Weights of a small mixture-of-experts language model, trained from scratch on English Wikipedia.
Experts: 8 experts in each of 9 layers, a sigmoid router.
Training: 704M tokens, 2774 steps.
Below are experts of layer 4 (counted from 0) of a mixture-of-experts language model. Rows are named router (the router's row for the expert) and show model dimensions 128-191. Each number is 200 + 30 x the weight over its row's rms, rounded and kept within 0 to 999.
After each expert's rows: a language model's description of what the expert responds to. This comes from a sample of Wikipedia text that the model never trained on.

# expert 5
router,227,196,255,165,183,221,208,226,159,200,192,213,207,209,262,206,209,210,258,237,171,159,208,215,157,245,184,253,276,200,194,203,189,215,165,221,211,186,135,216,169,215,200,219,217,195,221,218,225,214,196,221,201,216,179,147,188,194,177,247,184,176,130,182
What it handles: Punctuation, codes, quotes. Colons after database labels like KEGG and HGNC, closing quote marks, periods, and digits in coordinates or identifier lines.

# expert 4
router,203,164,216,248,239,217,214,219,203,166,217,173,129,219,182,215,227,255,200,173,234,182,169,186,199,234,163,224,184,207,179,213,157,228,184,199,171,187,203,228,238,167,203,213,218,157,222,187,201,201,208,203,198,194,199,134,183,206,215,187,166,174,220,213
What it handles: Word-ending suffixes. Derivational and inflectional endings that close a word, such as -ed, -ous, -al, -ization, -ful, plus commas after words.

# expert 7
router,216,226,179,179,221,192,252,203,157,167,230,215,209,188,248,233,196,183,219,228,135,187,167,169,254,229,176,234,206,222,231,182,192,172,238,230,221,172,214,247,148,204,224,194,227,142,212,197,179,217,222,134,189,235,178,201,242,240,187,197,232,187,161,189
What it handles: Word-initial stems. First pieces of longer words after articles, such as con-ven-ience, dem-oc-racy, att-orney, plus quantifiers like many, most, several.

# expert 3
router,221,207,204,187,208,235,268,178,144,148,223,248,174,185,253,209,219,208,207,191,255,239,234,174,183,218,135,207,166,195,182,217,193,155,205,192,144,203,187,218,225,189,138,265,266,209,203,191,187,233,177,205,128,223,209,200,195,258,156,209,185,186,227,197
What it handles: Foreign name fragments. Mid-word letter chunks inside non-English proper names and places, such as O-z-aki, Kh-uk-i, Turkmen-istan, J-õ-hvi.

# expert 6
router,205,237,193,219,177,206,198,176,187,185,205,180,197,218,267,209,221,193,237,212,225,175,198,226,266,266,151,188,177,200,168,234,215,128,202,184,170,197,220,191,247,179,185,215,215,203,181,187,197,179,188,197,182,165,207,263,277,170,199,224,229,144,186,174
What it handles: Articles and function words. Common function words mid-sentence after prepositions, such as the, in, to, his, her, plus capitalized name starts like He-g-ar.

# expert 0
router,244,238,234,293,164,157,203,143,195,229,213,235,245,229,233,237,224,188,203,173,206,215,232,237,211,219,139,236,210,192,189,203,191,191,194,170,143,229,202,197,192,205,209,218,151,243,223,218,171,225,182,160,191,173,208,234,189,185,227,235,214,179,212,208
What it handles: Taxonomy and notation fragments. Single letters and word starts in taxonomy infoboxes, LaTeX and code, such as Pancrustacea, \mathbf, and species suffixes like -idae.

# expert 2
router,214,217,197,247,223,252,189,194,227,208,198,222,214,193,210,183,194,235,263,214,244,157,226,207,207,182,204,220,181,219,225,208,204,237,218,191,209,160,223,231,187,191,177,250,223,228,265,122,204,218,172,112,168,210,186,154,195,184,175,181,247,180,237,210
What it handles: Dates, numbers, percentages. Month names, digits and pipes in numeric tables, census percentages and election vote counts, such as April 6, 30,000, 14.35.

# expert 1
router,238,192,208,274,182,234,193,216,217,215,185,220,172,209,232,256,178,199,151,234,151,213,157,170,208,192,206,249,175,250,224,207,175,143,187,192,168,169,217,228,226,176,150,258,192,158,276,127,160,174,188,202,184,213,229,173,179,195,238,154,198,204,222,140
What it handles: Sports tables, team words. Table pipes, column headers and cells in sports standings and results, plus sports nouns such as Team, player, medal, coach.